Weights of a small mixture-of-experts language model, trained from scratch on English Wikipedia.
Size: 8 layers, width 192, vocabulary 11771, 12.7M parameters.
Training: a variant of SOAP for the experts, 294M tokens.
Below are experts of layer 5 (counted from 0) of a mixture-of-experts language model. Rows are named router (the router's row for the expert), up (a neuron's input weights, with its number) and show model dimensions 0-191. Each number is 500 + 50 x the weight over its row's rms, rounded and kept within 0 to 999. Numbers have three digits each.
After each expert's rows: a language model's description of what the expert responds to; "gets" lists some tokens that make up at least twice as much of what it gets as of all text. This comes from a sample of Wikipedia text that the model never trained on. Tokens count by the router's weight.

# expert 21
router:500569473497435569439557548484474642415538545461503514438497541419389436546505563497455414492515422495483563473577467542477473504481562434598509456459496527471447529557479388551459461484508469528444604376596515520504569498572537472537451465490484387499450474621377559526490514494493526537425471505436580484535440564545528519454552501414442446482479550533521474438469495446401515508426650564484552484507427458466476477459544603472524473549550486432491489527486497493514534405485465528451508484461490527502469453456487462518541523471501564526433426541478546504503558459461482519
up6:528469393520399482531572511518473458575489428579519432454474520490441508516517446493538456497491422554522476487489524569427512528555543493486505448380525472595534563579515462566552605452460465581451536535571502568440542568579541433400475542565488536535505530543548471478434577458457507465420494530464462457494483502511537477457422557546472564437481516576551520539445505518520558437502437505544560485432521434527547534532506398534520514424445456524456545434419536543511610499432640584499477499503542457494479596431396425487496477491465497482475476530500484561396529549436562449
up7:456585513404511533596526421609465481448485455592500491510411519581579452555494474470397463604527498545523547513503556501526516483446444345508559491478480507663529512390474446511459562464552531549481472439454590551490537445522452496521536518524481564487560480498501488485552498523508503555544512481486439462548557471450568503473503524541514539517525497510581550558524527574466555494486425430494505466568565407520540424577462540375530528462480546471553500536533517488499476494552466512431551511455563506468537530456525425467542585551426390450526578407510514470448533488586472585
up8:471525477413596525452495467413442455521489446488585451451430509479485545539512448432356438533523519559481454586529468437562474495429394554414435462510527442483502514473517521527546549553563469440424371479486428466600518494366518521536540498484553481468588538454517492566469499537455414412507526626513505478483423520497473562438526492503522488526555633530502508428452504450479467398508385524533545445406387527423502486480435483533453508551529521518528455451492447460504447516511544485544525501570444505446601496520482490512459465551542494472478468460529454429542514515471536558
Description: Prepositions after nouns
gets: " of", ":", " for", ",", " with", " in"

# expert 31
router:502502483486546501453457573478470563455528538473479457481525527523401508482516499544412497533530473514439533565503482470551406530515477481582564480474541494501499456571488498468533520517443400495530554476621532482514507470512439428442491449494446413493486502510456507513430525546486530590446438470459495452536525509599571415473440460473415530420454570662528476412461444531445491492486529561542570518487447517579512510451520553493569485475515483477544490567414581603557506431409470557483413470430472568540493492469478534481501570456495571528503424632421576523517522541476428672
up4:472444530446540444397384526515420466546463494583507497472499492544500522521511526508591482425453562466433538518518505463605527567590531533542476498427605461469580513554472524479469650504482600521388470474533506497450481524494463549412534500620454512484482476550495510489504450518487572470461499527489461445499516502459528510514390516447463489541434512471450504492477495429490553473437508597527450392552544452498444512470543487560615464592535431495564539509535530403576622525496449497515460465521434608542482539501540468580556478467442455485570571450494483538536546570425468436
up5:443585447496529559520510538417511477542510545580575557494486543475494528445416450440403423417509462604575516521414497547549559483506490517487513466494536556486599440525545521476458468538535557495576461485490563517540450450470602493473555551448487526492512477474465469508460546491502531460525557566607573569539552498534507466532450503488437490478471508375466474460591481487572608542568564429369586541477523550461387542475563466438535451481483579390487389489507491440522602450480455473503530526564511459578434519487566485416425537458470494467486482554503460536477469515566509422
up6:446474511451564532484558464466445555546468521543429453544446472475515571421497512455516480551534454508389434459457446481487501470481611580586533537441480439497493524439542588436478542461511522434480504466452480495495478504564437503483533359496511485500503470532533472460511448576503529513524463510468464462462498439461505508540444394489593474567430488571529458541458495565524474508394556514451534502458591430464589537448434526439612391521434608468550429505491434496579462553482474509419464629382516524508411523526613508453419552482555461561490443501457520444495469461451463499
Description: Verbs, prepositions, hyphens
gets: "-", "\n", " for", " with", " by", " to"

# expert 42
router:540472490416505525454434603525492591438466450469438506482553528440490471483476565536443506538464523437618558501577568523483461536596484420542429482414453592459518508551548539560482436508358540484514488495506495475490457401499522523556465400395441468492422476488395539539512484573449484509454502538467594494464516473530542497528484539489446513472408538527527531469570424594482431518424515578505514395549399490443438524495547476541505401601538525430456511488497509542437436435505490539437488468488523462445414523431497499535519531413510471468523433587474492520605517492447469544
up4:535412465466554471526449479591473470567437534445463491463505446502550525453425519496563458399498590494564429482427567637524582453445477510562476526516586479590529492513354503500566427507494547412581508522524422532576500501463559529420538469585487454495500493472525540479483468557448471446473460496508511441559563464564528429550477469544504407459586469529585502550468578444562576495539428580475488481456496512448506546439489528452507623601609449556503526527517490503517501390439435383457476483513569534479567533517457548481525506500490544474457505512492562481513521515518424523
up5:507474475482473480526402583553495515514470488472495425440397438436464414514505473540522585494478508484512538440434476494604577499570537551502564524501570577490466452466529439506518438472451534541542563468467503483446498484563518516479452555425567535386519426447366541428508482493528516521510494556476439518534567418542577559562478572492468565409458584490465537494474468551537581468475505500561428529487526418402523489458474513469501583517468529562423483566500560443424519524507444473418446626467492436472449486447388482474526527448446544543436461558567532484505625521599466492
up6:480542424524483475432606571491454614468478441470488601557536538567473525528576511375494591471564559597530467556522567454472428511551496530416528494552530474538563571431391467580468505419490459509458531437523457520451510442425445488469568406446453481445440425533511486529522480486520540494434410485492557533494464479524536635460490505519524547521571548544566469440516484579395487492586499539529512564420490489498498459546579556489481462524430509564535413466438470527521507488474488549499443545533484494421509446580513439502578472497538480416523392535536532488410488546530434491
Description: Taxonomy infobox lines
gets: "\n", "-", "\n\n", ")\n", ".\n", ":"

# expert 37
router:509497499541499550453579538416523540478542577555391491367560586466458434535483511522417459566584465505489565498553491488434430530496473484563500462490565481449464521600449484522525475536565439519425540499564509546474529497524506499468404535423453448506452476591420557531531479558458497611467437491474563467520536571498485456502548446378449470563456547556506465447474478531381529578486576494486576458554468459457451528462498684435507479564557520415541506549485496490473579453460458560431502473469504521512481562469484508431446500502537564601464475529508579508539560441456501517
up2:401520440478496533427480520617495443423503475531469415527526497486513452527526484542563583596516428478496473490487542509546579534433430561404503511506573457446535515554521497482524489495426389551513578455439531454529442474510525535497510544566409455608462474522371447569430551451544579615551506531479426540526542503391582501450564490428532532535517492560517475594399521509509471540459474475486527495522539445495449458503469549484532537577433512551611608480484552513542540477453557414492509530587481464550520492539487454506514479471540525523409567478578558446425466456561537538
up3:428481490494524622437604460431511514528440545500505452392471491489478520478545425464534475427484528433533561614536505493472492434456564460411511581441476552500485551434484438497470563548603563429492599518505509489589506531443391447504536428505473465530467482623496530374553512461441433515527486460486525506558538532563606449498550455467525581505465494562553502553514616606457580540479527614529519483507585476525495538482439519520559499518555537425475472472473506464516527510472481451398520503498451504471445501428574476408468538515441473473523538403412452524464492511448481492
up4:559432437500461534432531468352513572503577440488491442471548513479505379530589490580527623534565493550465476476550498531513551527481480579402449557475536462497523511446441480522497607513536517498579501409497467474496533519572410383506599483501629468473577559484492554580493539447431495521438465390515483521440434599537548496549508460530489568485492571479449457525586561572537533514516514388441525514515511523491451559494530494421494481541524486388576529489497532487591565540512502501534458441591467513483495473490512591493449527513443500518449424537547556507547452475502510468
Description: Conjunctions and prepositions
gets: " and", " of", " to", " in", " for", " on"

# expert 33
router:582482525512444488490423540520595540512554479450447512407497498504482490527498591500402435480602427513551516536475511487492535531432466497621497479460488508498434458542555470485417486484502445501491509517539437490459483434468432558504462483469450523556473585505339523547523478609580479558582520456416558481465431565546558483454521491503486470510407517495509509522512449546332539453486607530462499471573465488472510553469511551490552537444572488467515533593549522606469473579521461485406485574448500490503434571487477519504525604445595479562497471484406521603546506467412489517
up7:573512489489514505460501449486408497442534570433553522455478552500553526431547399534537567487534385411524462551505493424511446510515524527544492489509447467529505515448480534467453454566469502463498534546495395510519537557573481508549507530495562564435480482448449503517486454470567522547622405451533504437495474596510464498530458484539476492513540526476521424458426575563433543449436468505502456504472462376581503452502495470487484456532453443593440484472406456443476517498485487550348485442583498533474490446515446470475556438530650524400477604539390504450553519516418510615
up8:507433426519535495568480445537577592518598475546510543458514473422530497550415581526462494519557565558559518542575434417452462502516575471505504429512399546588563478512440477520496496576541561488602468522480514521503448479450521475572592476505484495499539481503476468492469543421587531508581471529433533541523496487546593470522527454600436591573432504400499480555504590448483466528460466516549505474579482540432418559592509432559512612497464583522503508470464478539471494516522578516473442481544495485539444497572546462463462500546562477571507665471521390464541501536536520577
up9:497506456574551487468505617642513557489491519520524485459527444579608495494483545527449402490508438440390482556479524485479470511497515629444474460463455564593508466486618520466481501543404494484468466451499416424430424567562580520473422531514428446508507498529538536457533386498443488400507377385407507543480524479419426536444492524498555561499513493458558516554500471523470466507443524462552464479499531520510413514535500574476473504487399472461531475450464439495562472514469488531538529494532483527512571449546518430425500509463577530417524482576538492540438520576412574479
Description: Spaces in measurements, dates
gets: " ", " |", " (", "19", "1", " /"

# expert 63
router:564542512573565493555459579548488525427534530481470508482510503522467461516426518510461503538469513499496472484457466513482520639501479425593491385436517565497450517562523459560527425456488477544412519473598490522486502399525434431445384374533459432501522469498510553517442546516452500509496438456498519479467403565538454423498500555483404536434529497527503471446444441551465461538452496574559509539502470540512472555561516559489546562494516465465487579524537545599472426538428479531395504533540552560490485531472508596578491609433531548587478521576346573533496456460446470570
up41:583469530520568564545500581429513450431524528462463440520483475547512473523517506490510440368519491580428445503507485491453566466492519573575560517486486467449504476489494474454494490571524479405498488439528455571600489547522538539438412433588461424509551443490564457533464418538425537477578484490563440394495458509472479499399455472529511494450511506471462401502433437591411369407535473552472446565526468428497518496437405556562524532586422466471537470473518437403453482395486432534482522544556595552456500507455477476533502486459557437476497425508496513408533514429454500502
up42:521450521518528418465522432449566517461473484472477487474520428406496437495475412522519484573508611520471418415463509440471470543549494509481468438487442491597493489503554518561454489497567500425544472406430396520567517426376429443465419490530439510517537452482492492467426456488607521448510461464530524474579581510441554516503499438396536554596493557465490519522452484556584497518486441587438406554447524388468499446406496432547503481485509545481471492559488496434414483463536529448508451490514497530475453418529587467511466527528592442492415553491537624471574447544540536470
up43:432513432575511495432463493500506502550541469509516513506518437475460448452461507509457601505476519530567469466512549520607544452447526531430599488420489558478466466538551402461562458486477497474545506516586435496498522546528477459494457412453489501474459431477496531442535526518569541447635535438507578493560538517436474489443525515517435603451427568369447526543536452581513458530529510424456384572529553558534469503538526554448416566406450464551530504490572446450469496485459545496465481417544448472478555406496508606481510626518444514553395498491433462483553565515597442514
Description: Infobox field labels
gets: "-", "\n", "\n\n", "==", ":", ")\n"

# expert 10
router:521519573507585472487498494502516551454512542486524466453529523475463455561515557554538445497578484447504487490458596567488463609444544483532584430434510511490426482522513502468503496504432594518477528519502526660453512475508522514429472453424494490576520553472504498550517513418404410527438406468464501492479475569480437507481488495457501538466483514556404429450481480498376587509458527623538515530545447533492461460485529609422522583560509485466386520589576501575519468415437371445517432421447460534534513521502617585454487502500463486499476479494480581534552580455439541511
up7:408482583525605546489532507432493503467446476474466426470472503523443549505445501582535415387484445447398517566428523508454556541472524566519509446457514629475482521556521584499532497556459462506506498547485430565430491488432517550589509557459416514498575480537550518512540468474513516455513487389472538450503453491435398418508497479584559466456521526572514492469433509581529580445471483529532425588506585512537495465426540505471548468528552578535385416506575549526513503536508493401473479508552474439400511494567533529531454451467566510487546544467570509604460514502398480405
up8:493575514470570506577442502540524518524467521509482476479428462587441487589527511431495513477555590438504497505546515562446523491537536476428517515473528511398455578527487540492554510473481579491522470553513544470630559446487622466513599494537549534557502483412549510546422494499515504571512400528511464607450499532455435454490508458504445586547433408443469503448567512502463502543575542467511361444455458542481417466468469484487535549568538624545529461462460510537522535485558553518451560462515466510509413392613389551441443516422512560556552512464532519480526515395479453533
up9:472429459414495518466385521471536457488501496508515504523540455568554516524588442536481444445467559484459490484557521568493489552483500577528537445508381538560442536450478554557419541528526533488601391528513468472510468541502517558535465538434578435508544505457433596448535423485508497519530463397400506554543523452581414540514471474556550593373482454466473491543432440569548454520568535470512463570414579434566448488564467550501511602482585488588526462457534526542389463508433506449505587610470525430441498473474471489437517540521500539475486542458519505427528566478463480555
Description: Table cell headers
gets: " |", " |\n", ";", " —", ")", "|"

# expert 59
router:498485546494449539446447525433524532502499528506507408517527612474444423542541570525491516533495596503455566585439563451520548576539482507562483528407476564411493417614546409537385502538464495523435538490482581543453508438534413528501469430530470533494518473487521554447530482507454499601430402465493510476534366484539527466470462522448489540506487522574457454459518512579355495452386522517532579410491491562491402496432483558524544467572536475483500584609507549576551475431489495465529457532510545541539471514493588549521485535542507540490489399511441509528533446439452549523
up1:514515472430547470500514565463423472561496441551497503507478532528420545477517456456370516445482549602511592485527486545504487550515541479486445493585500556463472443448501564447499440435470501525470488508590373421420515464524465529525469466394501530463453455572429505472561570514454605431493427526507493586416464575631446507499473530617520500534588473498500380540393506497554523443504411512496534529506436525547491443514484538516587527472527510557493469564536500474585472563540460503475480442566487549510613483559434419587510456467459460438417484472526524425474461545505467447
up2:488538445527499435515536506447592571524465547510497514577499528467542422505633478486511535440500482439512573589441505503512494499588469475468476437436519502494540534525415450478476496437530551534521432476501495523508568510423461554478430489634571491476581509512523590518425485499486498472490471437580484562445555440489489504580549500624530450419499538554534447548544469540470430459442429568473499608460502540480482446580494635452460558578537513446481566514582492510505548480479382471441538552406444485540366525506376520509481459438555474458454503486527518488566453462498587493
up3:428457607556534561598468446538619546515496489608520527402496496475498521475541475531539474484521484572436602550418577612523514618514502526622522468470431523494484532516506511469505554538523604537536467507522442544495505471552492507511533481555502474578515519476537506436447517510423483545527530515473409545396549455482510406516446489488465590525450629398548575502460544491533539519581438555480376448493522443488487509415553512472522578497404535476421531590506546472554492553489520515503414534503521581488505397582489561490493520555481457463488458528537531451573497513507525549
Description: Sentence and section breaks
gets: ",", ".", ".\n\n", "==", "\n\n", " that"